Experts of a small language model.
Experts: 24 experts in each of 8 layers, 512 squared ReLU neurons an expert, 3 picks a token.
Below are experts of layer 2 (counted from 0) of a mixture-of-experts language model. Rows are named router (the router's row for the expert), up (a neuron's input weights, with its number), down (a neuron's output weights, with its number) and show model dimensions 448-511. Each number is 200 + 20 x the weight over its row's rms, rounded and kept within 0 to 999.
Before each expert's rows: "raises" lists some tokens whose logits its average output raises strongly, later layers aside; "comes after" lists some tokens at least twice as common just before its tokens as in all text. This comes from a sample of Wikipedia text that the model never trained on. Tokens count by the router's weight.

# expert 15
raises: " and", ",", ".", " (", " (\""
comes after: " ", "0", " W", " H", " E", " |\n"
router,204,178,163,167,207,200,180,190,201,222,197,182,196,199,216,201,212,171,211,217,193,206,194,194,187,204,184,220,207,186,201,225,205,228,219,188,198,228,156,199,172,222,167,205,240,177,206,232,212,179,181,239,211,175,212,196,190,174,179,232,225,217,192,192
up0,191,215,211,173,167,205,200,225,191,188,180,203,195,187,211,180,224,212,178,209,193,204,235,214,212,211,196,208,183,180,163,200,205,214,180,220,203,184,227,194,207,195,193,196,206,185,163,216,210,172,221,215,203,223,230,193,210,201,226,218,152,220,196,194
down0,187,155,183,190,222,227,208,219,221,221,191,214,205,231,196,207,186,186,220,198,183,210,195,219,181,191,175,227,195,194,187,227,167,205,209,188,193,200,204,227,206,226,234,187,225,169,188,192,186,212,187,199,198,204,190,236,207,218,186,165,195,210,190,201
up1,209,180,181,210,203,150,200,177,175,204,202,204,195,170,216,198,192,228,200,195,211,186,206,223,199,206,238,203,200,188,186,181,167,201,187,206,195,192,191,214,225,208,172,185,174,188,227,211,239,200,208,201,212,238,156,199,199,191,212,236,198,217,224,230
down1,180,205,193,202,226,197,210,179,242,208,211,210,200,187,164,152,208,197,162,173,184,236,204,212,190,213,199,199,171,220,218,219,178,172,260,169,172,205,166,204,194,206,208,226,208,168,190,181,202,217,230,206,156,210,230,203,195,159,219,223,202,163,185,206
up2,218,174,189,190,177,195,186,215,191,215,135,216,219,188,167,176,208,241,208,220,162,207,214,209,187,208,231,220,173,207,202,173,188,187,209,232,190,195,185,218,159,198,164,176,181,201,192,193,200,209,206,201,260,198,166,219,207,183,204,220,230,235,196,209
down2,169,170,198,211,209,218,159,179,210,206,201,184,185,183,193,207,190,207,199,193,192,186,213,226,177,204,214,195,165,217,225,202,167,216,219,223,167,216,179,207,205,206,225,226,197,226,191,189,188,196,208,200,195,210,179,227,203,210,214,195,194,200,234,183
up3,214,212,176,235,172,192,190,196,189,215,191,221,205,218,185,205,176,199,200,188,177,166,208,205,195,227,201,232,202,173,234,223,195,196,209,191,210,201,188,173,203,198,203,196,231,182,198,205,191,182,242,207,214,193,224,200,228,184,205,183,237,212,201,222
down3,199,168,188,176,195,173,203,179,190,195,178,200,160,217,226,182,200,192,198,171,229,239,217,192,207,212,221,205,246,172,237,186,207,217,199,207,229,170,222,211,175,200,204,206,167,163,215,183,213,160,225,219,213,243,194,233,171,210,194,193,196,220,217,188
up4,222,191,184,180,174,190,199,192,225,214,250,187,226,182,177,215,203,207,215,227,200,220,205,188,168,214,193,199,178,160,203,236,217,211,199,188,138,238,196,208,196,185,190,238,244,196,191,146,196,184,180,207,187,231,173,213,197,210,208,246,185,199,208,239
down4,173,189,206,194,173,247,162,180,196,221,220,220,220,218,186,206,179,188,196,200,206,216,205,191,201,220,194,210,217,194,200,190,207,216,187,183,190,183,199,219,216,198,143,141,202,221,177,205,194,194,227,210,196,171,222,214,178,179,201,192,185,213,151,174
up5,216,222,194,209,213,208,185,209,188,220,206,186,175,212,190,208,183,262,202,219,164,232,202,205,176,210,209,191,203,185,193,181,175,226,197,230,207,197,203,217,214,189,227,187,194,176,191,218,236,187,156,195,201,244,209,228,202,212,181,180,205,230,216,181
down5,205,190,198,183,190,203,161,174,217,177,200,207,210,204,222,190,198,188,236,170,221,142,208,196,176,231,178,226,193,224,187,200,222,212,203,201,183,193,211,179,224,225,207,223,197,183,189,166,186,202,169,199,171,201,202,211,184,196,185,195,179,214,192,234
up6,215,174,228,198,169,186,196,197,174,230,165,223,218,196,194,228,197,230,211,191,207,189,213,194,190,210,214,195,224,190,197,212,219,207,204,172,185,214,206,179,224,196,172,156,173,224,176,183,190,194,191,200,238,202,201,259,219,204,200,218,209,206,178,197
down6,190,208,204,185,157,199,215,224,210,220,202,203,182,202,195,218,191,196,224,153,199,183,223,196,221,174,210,215,183,208,186,179,194,241,192,205,185,191,185,174,177,219,188,195,216,207,226,194,179,208,210,207,199,189,208,177,202,208,226,184,194,191,184,216
up7,196,193,226,227,198,213,205,236,214,209,185,232,192,184,210,182,210,225,190,223,212,190,218,210,194,211,208,182,201,187,217,177,198,192,219,226,189,218,199,189,180,181,206,207,192,176,201,210,186,216,241,205,192,199,196,180,214,208,227,181,165,161,225,193
down7,195,180,204,230,217,231,183,199,195,219,148,226,195,196,201,165,222,248,182,198,183,198,204,201,210,189,221,189,179,198,175,183,183,191,201,213,190,174,206,196,224,182,199,166,194,206,228,186,166,193,214,179,204,232,189,178,213,177,205,221,219,191,222,211
up8,215,188,199,234,230,207,161,238,184,207,187,198,225,247,232,242,235,212,196,225,226,161,176,204,201,184,202,200,244,205,206,193,215,205,241,202,194,201,212,196,202,206,221,240,208,174,241,190,187,255,200,177,228,188,194,178,185,189,174,220,170,189,166,193
down8,180,203,234,179,194,210,198,197,221,208,201,177,209,204,161,207,160,180,181,180,193,206,212,196,188,227,188,219,211,213,160,228,179,183,192,206,170,212,176,196,208,170,184,175,205,197,204,164,187,175,173,182,207,197,190,212,187,210,207,197,231,186,207,198
up9,202,207,202,201,210,248,169,199,200,213,194,187,218,206,190,195,198,190,209,231,215,222,183,193,206,211,224,193,167,236,213,218,220,208,195,203,230,199,183,214,206,203,177,209,178,204,208,231,217,226,224,213,207,190,198,208,208,171,205,179,166,199,217,198
down9,194,209,175,197,205,161,180,223,175,230,197,267,182,216,195,160,192,237,220,201,214,173,179,201,175,206,206,169,182,226,199,222,185,213,206,201,244,199,209,212,232,225,251,173,242,217,203,194,170,208,203,223,209,187,176,158,209,196,172,191,204,188,177,202
up10,142,224,193,192,190,191,226,223,176,149,187,178,174,215,172,202,211,130,206,182,206,207,217,191,189,182,224,172,197,213,200,188,200,200,197,192,167,173,173,190,180,213,182,144,183,215,196,207,189,213,258,242,210,181,179,195,216,209,214,209,205,213,217,186
down10,189,181,203,181,180,192,210,188,225,210,183,206,163,177,165,125,209,194,174,213,208,194,219,212,208,200,176,192,210,212,192,222,219,239,210,211,206,212,214,198,235,237,211,203,181,215,189,246,178,142,198,165,198,207,174,227,207,214,167,201,218,255,216,184
up11,169,177,206,239,193,164,215,200,219,151,189,249,197,197,174,165,209,190,185,223,207,223,227,204,215,214,174,196,193,158,201,202,159,153,183,215,203,184,224,192,188,243,222,134,209,217,201,203,193,193,187,185,200,231,206,200,204,189,210,167,185,236,203,169
down11,209,217,229,164,186,144,179,211,194,196,207,180,166,216,166,188,193,237,215,221,168,203,180,167,222,233,177,185,175,206,225,174,213,208,165,179,211,206,194,190,185,202,200,172,215,207,235,236,199,190,202,164,159,205,194,200,201,214,145,202,176,218,184,228
up12,169,200,192,234,191,207,179,188,203,173,194,170,198,241,207,239,209,192,201,210,214,218,172,190,182,185,191,226,202,179,217,188,192,212,202,202,207,186,211,191,165,159,179,211,236,264,218,207,234,223,172,181,200,232,249,218,207,217,219,192,212,176,188,200
down12,197,219,227,209,211,226,190,239,231,186,191,195,225,194,187,191,209,197,202,169,178,211,206,222,160,249,213,178,182,211,195,192,226,191,227,231,188,200,219,224,217,197,156,220,218,186,208,217,198,221,218,193,203,173,181,172,230,250,215,197,253,183,232,207
up13,196,203,175,166,172,202,238,204,184,222,171,208,198,203,195,187,227,198,217,190,251,237,207,204,164,205,202,172,172,199,252,221,195,183,222,228,213,207,185,220,177,200,230,226,243,208,192,179,226,218,195,195,212,210,196,218,197,199,224,190,184,222,234,202
down13,187,222,207,215,253,230,227,186,213,214,200,189,204,183,173,246,221,176,194,200,214,195,203,194,203,188,187,201,200,204,147,211,194,160,201,212,199,213,221,238,199,226,200,199,222,204,204,260,193,200,173,181,171,244,216,202,215,226,195,223,251,209,190,176
up14,199,174,189,199,208,203,197,217,163,216,203,211,205,203,221,181,207,173,208,210,169,171,216,214,164,208,224,186,180,227,198,195,235,195,199,210,212,164,230,203,196,184,244,182,191,192,219,154,196,196,196,208,266,166,177,246,179,204,182,233,161,216,193,220
down14,220,228,200,223,195,155,162,206,212,201,171,182,225,214,217,202,187,205,201,222,202,217,204,203,204,207,211,207,213,223,230,189,184,191,135,208,209,212,200,215,203,214,181,195,193,186,171,209,241,230,194,195,200,187,196,188,173,191,170,237,208,230,215,214
up15,224,196,190,227,167,186,236,217,217,187,237,204,192,197,171,176,180,195,212,223,178,168,220,204,179,222,205,182,181,210,219,178,208,236,235,191,184,183,193,157,193,156,250,200,209,233,177,185,223,220,173,172,182,170,209,209,219,177,194,205,214,161,181,212
down15,182,234,205,197,182,241,184,171,187,208,197,185,208,236,216,191,198,145,210,190,208,228,201,177,221,203,183,220,238,211,218,209,202,168,195,243,212,206,190,213,216,185,184,214,198,182,211,186,168,207,242,209,202,176,201,189,189,231,166,191,211,198,186,194
up16,202,198,202,185,169,197,200,252,198,207,222,211,205,194,194,187,182,207,184,209,199,189,174,210,164,208,165,206,203,198,186,188,207,200,174,166,231,189,191,177,216,193,198,181,171,215,237,220,191,173,205,203,196,149,223,218,181,206,211,213,198,185,205,183
down16,202,228,218,186,252,222,226,204,200,190,220,171,227,196,189,252,220,204,174,187,185,167,195,243,214,203,199,218,195,204,221,230,182,202,186,187,153,169,212,218,218,186,195,215,193,190,218,177,174,191,199,214,236,184,234,224,175,163,198,169,180,195,196,206
up17,194,218,209,193,190,193,196,168,196,207,140,214,183,167,229,203,197,204,203,196,179,184,189,194,207,187,194,196,211,204,169,208,200,207,209,190,194,167,190,184,176,195,226,246,226,189,233,203,225,220,214,228,215,186,202,178,218,178,171,169,197,202,222,183
down17,223,223,176,213,178,199,185,198,196,195,195,185,189,211,184,177,201,180,225,209,197,206,208,193,216,183,239,211,205,231,201,232,216,213,175,184,203,252,166,180,183,175,195,172,149,165,214,206,228,215,184,156,212,167,192,183,184,211,195,221,253,189,157,195
up18,207,197,164,182,169,221,218,209,200,204,168,191,213,205,202,188,192,199,199,201,238,200,233,219,179,171,225,159,213,182,198,227,220,177,211,185,156,193,167,172,217,182,206,188,195,136,253,228,198,207,184,203,241,242,171,186,201,219,195,162,168,234,190,182
down18,229,170,128,192,181,221,188,222,198,232,212,201,172,207,177,209,219,198,187,168,206,215,171,195,212,227,182,200,200,227,180,185,160,188,180,194,176,242,202,192,215,167,159,172,197,176,178,181,217,218,173,225,166,213,203,205,158,179,205,183,189,175,156,204
up19,188,221,201,222,188,217,203,209,194,204,228,196,198,203,172,235,220,150,207,179,211,178,198,174,184,190,177,172,207,179,214,213,214,202,181,174,222,188,194,200,234,169,199,210,206,182,215,238,200,212,197,191,217,219,205,228,203,226,222,210,191,217,202,204
down19,199,206,204,178,186,238,205,200,189,201,220,213,220,190,200,221,164,236,225,220,177,208,190,200,216,167,175,165,220,205,179,218,150,218,240,211,162,224,160,176,237,231,163,210,210,220,198,182,150,182,206,218,188,174,193,216,191,177,161,191,188,217,223,193
up20,167,201,198,203,144,180,191,208,229,205,195,166,204,214,197,211,214,174,202,179,202,189,216,200,192,206,182,192,213,202,176,217,204,177,178,216,188,224,188,189,214,216,179,200,201,225,182,181,179,224,175,201,221,189,237,168,206,209,193,201,213,205,207,185
down20,245,202,206,189,215,222,219,211,256,205,183,228,169,178,212,197,230,210,199,228,229,215,210,187,216,167,254,196,187,216,206,172,213,193,202,216,248,180,185,234,162,207,200,183,209,176,215,233,189,228,200,204,246,181,217,220,195,212,185,191,212,193,188,166
up21,233,201,199,199,186,203,205,198,202,197,203,204,219,188,233,153,219,186,214,220,199,217,222,189,208,192,211,187,229,185,223,195,170,223,194,222,175,203,182,207,233,191,219,191,197,237,179,227,169,191,175,228,202,219,214,219,154,208,214,179,212,181,188,193
down21,173,223,199,256,176,192,183,208,206,203,215,228,214,183,208,231,214,184,201,232,231,183,176,191,225,215,208,190,199,198,184,216,193,191,219,204,185,196,206,198,219,183,178,195,204,193,185,235,218,232,207,181,206,190,221,185,182,164,193,222,207,161,156,237
up22,219,191,224,199,154,179,207,160,192,216,185,230,202,221,186,205,213,221,148,212,185,210,172,184,179,165,185,245,209,238,196,208,202,193,192,187,201,199,197,171,207,201,176,198,193,194,187,203,225,169,186,228,194,231,203,203,204,185,183,184,210,198,226,186
down22,223,179,173,183,210,185,172,223,190,193,193,216,214,199,198,206,204,238,220,196,200,217,196,191,192,179,207,183,222,222,185,183,173,210,240,197,171,214,147,198,196,236,224,162,207,227,195,208,173,191,222,222,163,199,207,182,187,206,179,202,183,203,215,155
up23,195,193,251,240,191,175,202,192,200,197,226,175,157,189,240,175,217,192,238,209,215,184,184,192,201,190,203,204,195,178,206,196,226,209,185,189,189,177,198,185,220,175,182,172,205,162,196,225,229,217,164,232,183,176,219,234,197,203,163,210,162,194,201,197
down23,219,185,171,172,212,183,243,179,237,237,178,228,225,191,179,205,235,200,203,218,195,239,204,203,194,203,204,221,215,232,231,199,191,165,186,219,250,231,197,191,170,171,211,202,201,213,198,180,183,200,211,207,198,220,210,207,178,212,211,209,202,199,210,161
up24,171,197,196,203,186,235,210,171,180,222,186,215,164,161,203,174,209,204,187,213,211,210,199,203,187,245,225,203,216,210,212,183,208,228,209,214,187,225,192,191,232,200,181,208,203,222,161,241,169,194,185,188,218,230,219,204,215,217,195,181,191,241,209,217
down24,207,189,159,211,191,207,222,231,215,173,180,196,211,209,209,182,225,194,212,166,203,217,211,191,203,153,202,215,215,187,165,210,189,258,234,193,151,198,188,206,201,248,201,192,250,201,166,197,217,188,226,174,199,169,195,194,220,206,163,182,185,181,221,211
up25,205,221,210,177,200,216,216,199,198,198,209,156,206,189,238,199,169,211,195,199,185,189,195,228,199,213,198,160,234,205,214,189,199,239,240,231,225,179,184,175,192,205,212,196,230,146,188,191,185,213,187,163,203,205,185,183,174,200,187,215,218,212,193,182
down25,209,180,224,203,187,178,220,211,210,220,219,220,200,207,205,198,206,175,220,179,193,195,215,193,184,222,193,202,233,211,203,210,211,179,170,171,210,179,202,227,211,199,198,174,212,186,173,187,176,238,205,174,195,209,211,175,155,208,175,194,147,177,206,178
up26,226,208,178,215,209,184,197,209,187,165,198,199,179,175,206,181,203,181,160,179,177,184,184,188,186,195,201,212,219,187,184,179,191,207,214,232,203,197,159,217,227,151,203,197,230,254,170,188,205,180,186,225,193,201,243,185,215,175,173,193,225,217,193,200
down26,171,184,205,204,257,236,197,223,194,173,198,227,204,176,205,214,211,215,252,208,178,176,235,238,201,233,185,176,170,178,198,192,191,190,197,177,184,193,204,194,168,178,215,191,199,206,187,199,240,224,224,208,220,173,195,209,192,182,160,240,198,220,214,221
up27,211,213,214,181,226,195,172,206,217,193,185,177,202,190,200,228,209,227,205,181,181,192,227,185,204,189,158,172,205,229,183,189,198,208,206,184,183,239,207,230,204,177,177,156,223,215,161,177,184,209,195,233,202,217,205,218,229,181,223,185,187,206,185,208
down27,225,174,155,221,180,198,239,232,184,190,226,188,186,161,224,182,233,212,206,185,188,197,203,216,197,188,167,198,216,177,233,228,159,168,173,220,193,173,221,215,192,213,204,235,218,187,211,211,209,206,187,180,184,174,211,208,182,232,196,195,213,190,240,215
up28,190,199,219,233,226,224,229,191,179,196,207,190,203,173,230,178,200,243,182,198,205,161,163,170,173,213,206,183,231,215,221,235,182,203,191,186,217,192,230,181,217,227,182,160,223,188,205,201,174,192,186,206,220,189,175,215,215,221,230,184,190,197,172,217
down28,197,200,200,199,212,191,175,191,199,185,211,159,194,194,175,157,199,171,213,193,189,183,245,167,182,215,193,220,217,227,204,192,162,224,231,210,202,214,226,200,165,202,197,235,179,207,201,198,200,235,179,198,186,199,207,191,188,178,200,210,212,180,171,202
up29,228,212,192,214,198,200,214,201,180,214,176,196,203,184,200,236,172,223,202,207,215,195,222,189,169,203,193,183,220,179,166,208,167,193,233,240,177,171,197,190,201,173,212,198,213,188,209,195,200,200,215,212,235,214,218,200,209,172,190,199,188,188,218,217
down29,177,199,203,187,182,161,171,191,205,219,213,188,212,204,211,215,219,220,195,161,134,236,181,214,195,183,229,202,220,206,190,207,236,196,215,221,219,187,186,189,179,188,198,184,198,219,171,223,188,206,213,215,202,245,185,166,185,234,192,178,182,171,216,186
up30,213,179,190,215,195,218,193,209,201,184,194,204,196,213,212,218,205,162,169,220,186,201,207,200,220,215,203,201,243,210,218,237,149,200,200,217,175,194,225,206,223,202,188,218,186,197,210,198,198,211,193,196,224,242,199,230,210,221,194,204,197,203,207,198
down30,213,191,185,205,174,226,206,203,176,193,173,186,216,181,177,199,203,215,201,177,210,205,187,202,189,224,213,205,186,203,178,207,218,217,207,184,195,190,158,227,180,190,224,172,172,216,197,202,228,202,188,173,184,190,201,186,215,188,176,190,203,204,179,187
up31,197,181,205,203,218,190,197,202,190,172,224,233,226,212,221,153,216,224,185,198,202,171,215,221,192,196,237,227,202,200,222,194,185,187,178,215,165,202,223,194,203,172,213,188,215,208,194,203,226,200,173,172,221,209,201,220,202,233,200,226,186,214,233,190
down31,172,221,206,188,209,186,192,183,196,212,174,201,204,230,209,219,209,183,215,200,194,240,210,234,215,237,231,223,222,190,181,221,215,176,210,188,201,194,222,203,230,182,173,176,216,201,220,190,191,214,210,190,174,183,209,177,193,170,222,144,218,192,188,179
up32,193,204,218,182,187,202,214,240,196,192,189,181,205,191,237,203,198,228,249,218,196,210,181,165,206,192,177,199,204,215,178,178,199,164,215,175,206,189,184,190,184,172,188,184,206,202,191,262,217,215,189,223,222,235,195,191,216,211,170,216,233,219,201,193
down32,220,227,195,185,226,199,214,163,173,188,197,201,188,210,220,209,180,143,198,213,235,209,190,178,155,189,189,212,209,211,205,191,229,197,202,208,205,194,221,218,212,211,205,199,188,205,211,180,221,219,222,218,243,188,201,196,206,181,170,200,210,184,163,184
up33,187,183,203,194,210,204,160,217,163,163,200,172,186,189,216,184,205,163,177,214,228,220,182,203,197,227,231,204,168,173,183,219,204,195,167,176,199,226,179,168,201,215,220,187,168,187,227,215,198,229,179,182,226,211,209,220,187,179,209,192,180,213,222,213
down33,193,229,205,214,211,174,176,227,221,222,225,239,183,204,233,211,197,202,211,202,192,194,185,200,235,160,194,212,195,192,194,219,196,188,179,206,254,198,225,182,217,156,181,200,197,256,180,197,202,191,246,225,173,196,191,212,219,193,227,212,217,222,184,204
up34,180,205,223,228,208,174,203,220,194,193,205,173,203,183,234,233,185,204,211,208,229,201,176,215,169,197,207,225,168,169,199,218,211,207,141,212,177,203,188,210,172,231,185,197,169,172,205,177,159,197,183,220,204,187,190,184,209,183,208,211,209,171,217,233
down34,173,172,179,195,214,217,183,193,218,183,222,221,219,212,201,215,215,220,197,218,205,186,200,165,195,214,219,211,173,201,208,187,203,212,206,234,209,199,210,188,192,213,228,236,214,184,205,219,232,207,164,185,201,186,190,147,229,201,189,203,188,221,162,208
up35,209,224,226,204,208,199,180,200,201,205,204,191,213,196,174,195,192,228,211,227,185,199,180,223,208,203,165,193,200,189,235,209,199,217,221,170,205,185,209,193,202,196,198,209,200,202,177,192,183,189,174,191,206,192,172,203,220,224,166,185,184,212,192,208
down35,249,233,177,236,173,185,212,204,199,231,212,217,188,166,211,231,160,168,172,199,192,225,199,199,200,203,191,240,170,178,215,195,169,203,196,200,208,201,179,216,211,197,178,184,180,186,179,227,229,208,186,215,187,199,191,177,185,171,251,190,193,213,236,208
up36,182,193,201,194,177,197,165,230,207,211,179,190,199,188,257,207,177,190,194,213,212,217,218,194,215,193,200,202,201,174,203,197,213,231,209,217,201,215,197,193,203,185,236,179,199,188,207,196,197,170,186,191,185,231,221,176,202,209,176,201,194,167,207,181
down36,211,199,210,216,159,188,204,202,194,219,202,207,176,208,182,215,188,191,166,187,173,205,190,178,217,172,209,212,202,213,230,207,205,200,152,196,219,180,217,182,223,199,215,176,190,199,227,193,181,228,190,196,177,193,194,206,184,200,230,173,229,176,196,232
up37,197,214,194,212,210,214,205,253,190,224,192,215,216,185,201,182,189,205,231,181,162,178,215,167,180,214,251,172,227,192,239,204,203,203,218,181,186,228,217,205,180,210,225,185,190,199,192,197,221,234,213,161,216,238,175,212,163,189,180,180,201,215,180,194
down37,199,170,236,184,248,228,207,162,205,196,218,164,159,208,204,224,198,213,194,216,217,192,194,203,211,171,190,191,188,160,138,201,218,199,240,210,225,172,185,196,186,218,189,184,194,216,210,214,199,232,186,206,202,179,261,211,178,222,238,198,194,216,183,202
up38,232,233,221,215,199,209,163,206,194,223,183,169,245,209,211,237,167,204,191,191,191,190,195,180,225,203,198,176,197,211,208,244,217,200,220,219,224,206,161,201,205,191,218,192,239,180,199,238,207,226,225,194,238,221,194,168,209,224,155,189,223,198,222,183
down38,179,199,213,210,211,195,193,201,200,197,200,219,175,192,181,230,228,209,205,236,198,197,186,203,179,194,179,184,222,191,179,150,160,193,171,221,209,183,189,202,224,209,166,229,237,183,192,201,199,189,176,200,226,242,195,235,199,214,216,230,203,161,202,178
up39,220,182,174,255,161,199,199,188,178,204,181,207,168,187,222,196,204,196,186,213,165,195,190,225,177,235,212,233,201,206,206,197,191,213,187,179,205,171,192,199,197,234,206,177,191,186,174,203,217,191,188,216,194,182,181,199,209,209,226,174,198,241,220,201
down39,191,193,236,188,210,204,222,178,156,183,177,223,177,185,223,195,191,246,186,232,203,187,186,182,208,175,178,177,185,196,203,181,203,192,220,221,192,198,227,173,180,216,175,207,194,237,196,200,220,150,209,221,193,245,204,163,220,156,226,217,204,166,190,218
up40,177,212,213,202,180,219,206,202,196,242,180,192,201,185,179,227,180,204,202,196,185,212,174,227,209,216,169,233,209,229,211,184,185,204,201,174,180,218,234,171,191,204,195,189,206,209,191,194,206,204,198,225,186,193,203,160,198,192,194,210,202,221,221,191
down40,210,190,205,208,179,191,208,171,216,189,170,202,204,194,200,203,198,177,209,189,189,212,204,201,202,215,187,217,199,202,221,219,209,223,178,182,181,174,220,176,196,157,156,221,185,197,217,208,163,193,207,204,190,168,164,200,156,246,183,175,219,191,189,224
up41,186,188,159,190,205,183,181,163,196,201,177,214,187,182,205,219,186,203,197,207,215,205,230,202,190,186,169,199,256,231,178,206,213,188,165,214,216,209,180,203,178,188,160,196,199,230,208,185,232,181,166,203,228,212,186,173,215,224,173,197,227,176,206,174
down41,192,196,201,202,219,186,212,166,180,217,206,224,182,217,203,216,202,213,194,190,217,165,211,206,198,202,214,189,194,216,213,216,185,181,166,192,208,198,180,222,191,241,173,181,205,193,209,188,186,198,168,222,214,249,212,231,213,206,184,226,150,259,186,232
up42,230,184,187,177,178,196,180,160,223,177,212,200,196,232,229,212,186,174,151,184,233,184,193,216,180,202,232,205,207,168,191,173,201,228,203,157,216,178,193,173,219,188,216,212,170,186,177,206,195,214,227,165,211,180,201,209,161,167,195,207,173,205,202,182
down42,197,214,204,236,182,190,193,190,194,183,192,215,229,216,157,219,224,142,180,198,209,209,231,189,216,222,179,223,184,204,204,280,162,192,174,193,187,211,213,230,193,223,210,234,210,185,205,219,166,166,172,207,156,172,214,187,227,194,182,187,224,210,214,205
up43,198,196,243,202,237,153,176,187,233,183,193,217,190,224,201,205,204,214,196,215,177,228,203,213,150,175,191,200,216,200,169,189,203,193,257,204,171,214,184,215,191,199,192,229,201,214,193,204,210,233,249,179,222,194,249,212,164,174,209,189,180,197,199,248
down43,184,179,194,188,173,207,196,168,204,201,212,184,224,196,214,189,195,216,195,223,199,205,212,202,220,219,190,196,233,191,209,215,195,187,236,187,213,203,179,194,216,199,184,199,179,206,200,171,217,213,219,222,213,200,177,188,193,193,162,230,248,157,200,194
up44,221,208,167,199,188,221,191,183,184,211,213,162,210,190,204,189,163,220,214,248,218,211,196,192,198,209,184,207,191,149,181,174,214,206,180,211,196,205,209,190,226,195,225,202,220,209,192,212,213,188,197,179,227,203,214,263,226,173,208,212,219,206,159,173
down44,179,198,211,188,217,227,178,206,178,219,234,204,214,219,204,199,208,210,185,187,193,237,188,189,231,215,181,229,211,209,176,176,206,221,205,196,224,196,198,187,200,228,204,195,218,241,164,199,182,215,200,181,247,210,181,157,218,176,191,224,194,204,187,206
up45,194,177,236,188,168,222,190,178,195,203,194,209,208,200,190,221,204,202,189,208,195,212,163,171,229,218,205,228,193,199,231,217,206,212,189,241,186,192,166,193,224,228,212,178,206,211,219,218,204,214,183,205,186,170,203,201,211,190,176,207,163,212,149,184
down45,194,223,210,159,193,174,210,202,185,216,168,175,189,166,202,224,194,218,184,227,206,176,214,205,176,210,182,204,222,182,202,179,194,224,220,192,183,207,215,231,175,203,181,242,201,226,207,200,191,197,173,213,213,191,184,221,196,182,199,190,226,244,210,216
up46,236,220,146,228,181,199,209,181,220,185,194,173,192,200,197,166,205,175,187,206,200,191,206,222,195,182,210,224,211,231,231,208,168,218,201,195,219,214,194,178,203,201,189,183,193,202,185,263,224,195,197,203,201,196,214,212,195,227,195,191,225,197,199,206
down46,179,241,219,202,214,225,174,189,203,201,201,164,206,204,200,174,192,199,167,211,226,194,203,205,229,180,222,231,152,222,214,205,221,220,215,209,177,167,167,238,153,208,205,212,211,171,189,182,187,160,187,219,204,214,178,193,171,219,216,200,197,196,155,224
up47,232,197,228,211,181,155,197,205,200,174,154,189,196,200,189,185,220,198,202,207,154,261,176,199,229,218,215,187,209,177,210,202,198,153,147,213,168,215,218,174,219,176,195,166,178,215,199,181,200,213,212,244,181,209,191,230,203,202,210,194,181,234,202,210
down47,227,217,185,210,218,224,215,206,232,184,207,227,197,228,187,202,190,253,190,175,187,208,192,212,198,227,190,178,212,197,191,212,203,166,204,210,204,210,203,220,190,181,191,174,202,220,208,224,199,218,181,212,190,205,220,243,227,178,210,174,188,198,191,160
up48,200,202,212,216,169,176,180,224,177,165,230,227,208,232,198,180,220,201,216,219,169,173,197,248,197,186,227,184,210,219,200,208,190,213,198,189,221,234,224,223,156,207,211,181,189,190,156,194,194,209,232,163,199,246,194,218,225,230,221,194,187,270,211,189
down48,208,216,239,195,212,237,193,195,221,197,172,195,211,213,209,192,213,204,211,214,195,233,215,210,234,182,207,205,190,209,206,225,179,217,218,192,215,157,207,212,214,208,213,224,182,248,149,166,183,208,239,214,187,203,184,201,217,183,181,174,238,194,223,245
up49,183,182,215,212,220,205,217,189,175,210,204,223,213,215,200,188,225,182,178,171,189,159,221,239,222,216,201,212,204,238,208,253,203,244,205,186,233,189,227,192,230,220,173,204,206,220,174,181,191,183,203,184,227,206,171,208,224,171,197,212,201,213,217,183
down49,180,198,174,198,214,237,173,212,194,197,183,198,191,233,200,188,221,219,206,198,196,197,177,179,187,215,241,193,215,205,181,154,201,160,182,195,214,179,243,222,210,192,212,224,208,212,188,197,188,202,181,242,187,221,214,212,225,201,194,181,203,240,194,217
up50,238,223,183,184,192,177,189,227,232,245,198,198,240,188,205,168,235,170,192,184,200,191,202,207,180,234,169,218,228,180,207,202,205,236,233,224,209,163,188,135,204,182,207,197,212,219,221,225,189,236,187,217,208,198,203,197,193,203,187,197,183,227,224,214
down50,225,186,205,183,201,215,210,173,191,183,189,196,209,201,211,191,160,232,195,180,188,217,223,202,217,176,203,208,210,182,201,223,225,170,188,237,179,173,164,262,207,237,210,210,213,209,192,169,221,170,193,202,175,184,205,228,180,244,175,247,184,184,193,210
up51,226,210,201,165,168,224,207,205,168,164,208,195,213,181,220,226,171,226,182,231,180,203,201,211,190,172,205,241,200,183,217,211,165,201,202,178,189,224,228,184,193,242,208,178,244,204,202,184,224,191,200,172,210,209,188,217,215,197,162,203,201,167,197,205
down51,198,227,217,213,217,191,219,198,222,195,198,214,260,163,178,181,204,231,219,197,235,216,176,175,204,187,199,170,199,213,195,182,209,185,187,219,192,202,241,207,230,172,165,181,191,228,207,186,171,181,172,182,218,187,208,161,224,195,189,225,206,207,220,252
up52,233,223,221,186,194,207,194,207,234,237,195,231,183,197,218,211,186,166,212,203,190,202,232,190,243,175,220,233,176,215,160,193,187,237,155,187,208,208,183,202,212,241,207,174,219,199,150,231,180,177,195,169,188,199,180,191,222,187,248,186,176,211,198,176
down52,207,169,213,201,236,191,201,216,235,220,215,157,192,233,170,193,202,157,218,210,192,213,231,211,190,213,192,216,178,239,213,185,211,172,239,215,220,155,240,177,192,184,190,171,164,180,138,198,198,179,206,189,168,180,216,213,219,217,201,195,234,179,217,205
up53,180,189,213,179,201,194,208,215,208,200,173,227,172,166,211,210,210,213,163,165,216,204,218,217,217,196,214,213,168,190,208,226,200,212,219,206,186,218,196,221,228,160,172,213,182,207,183,213,214,205,189,240,195,196,222,179,190,215,202,186,174,187,166,202
down53,213,216,204,198,198,182,185,207,197,204,194,212,197,219,199,191,201,228,209,224,227,184,190,210,211,209,203,188,228,198,193,174,205,167,161,223,199,180,186,178,162,228,238,212,184,211,167,207,181,238,206,211,215,167,214,230,194,206,191,205,208,167,206,199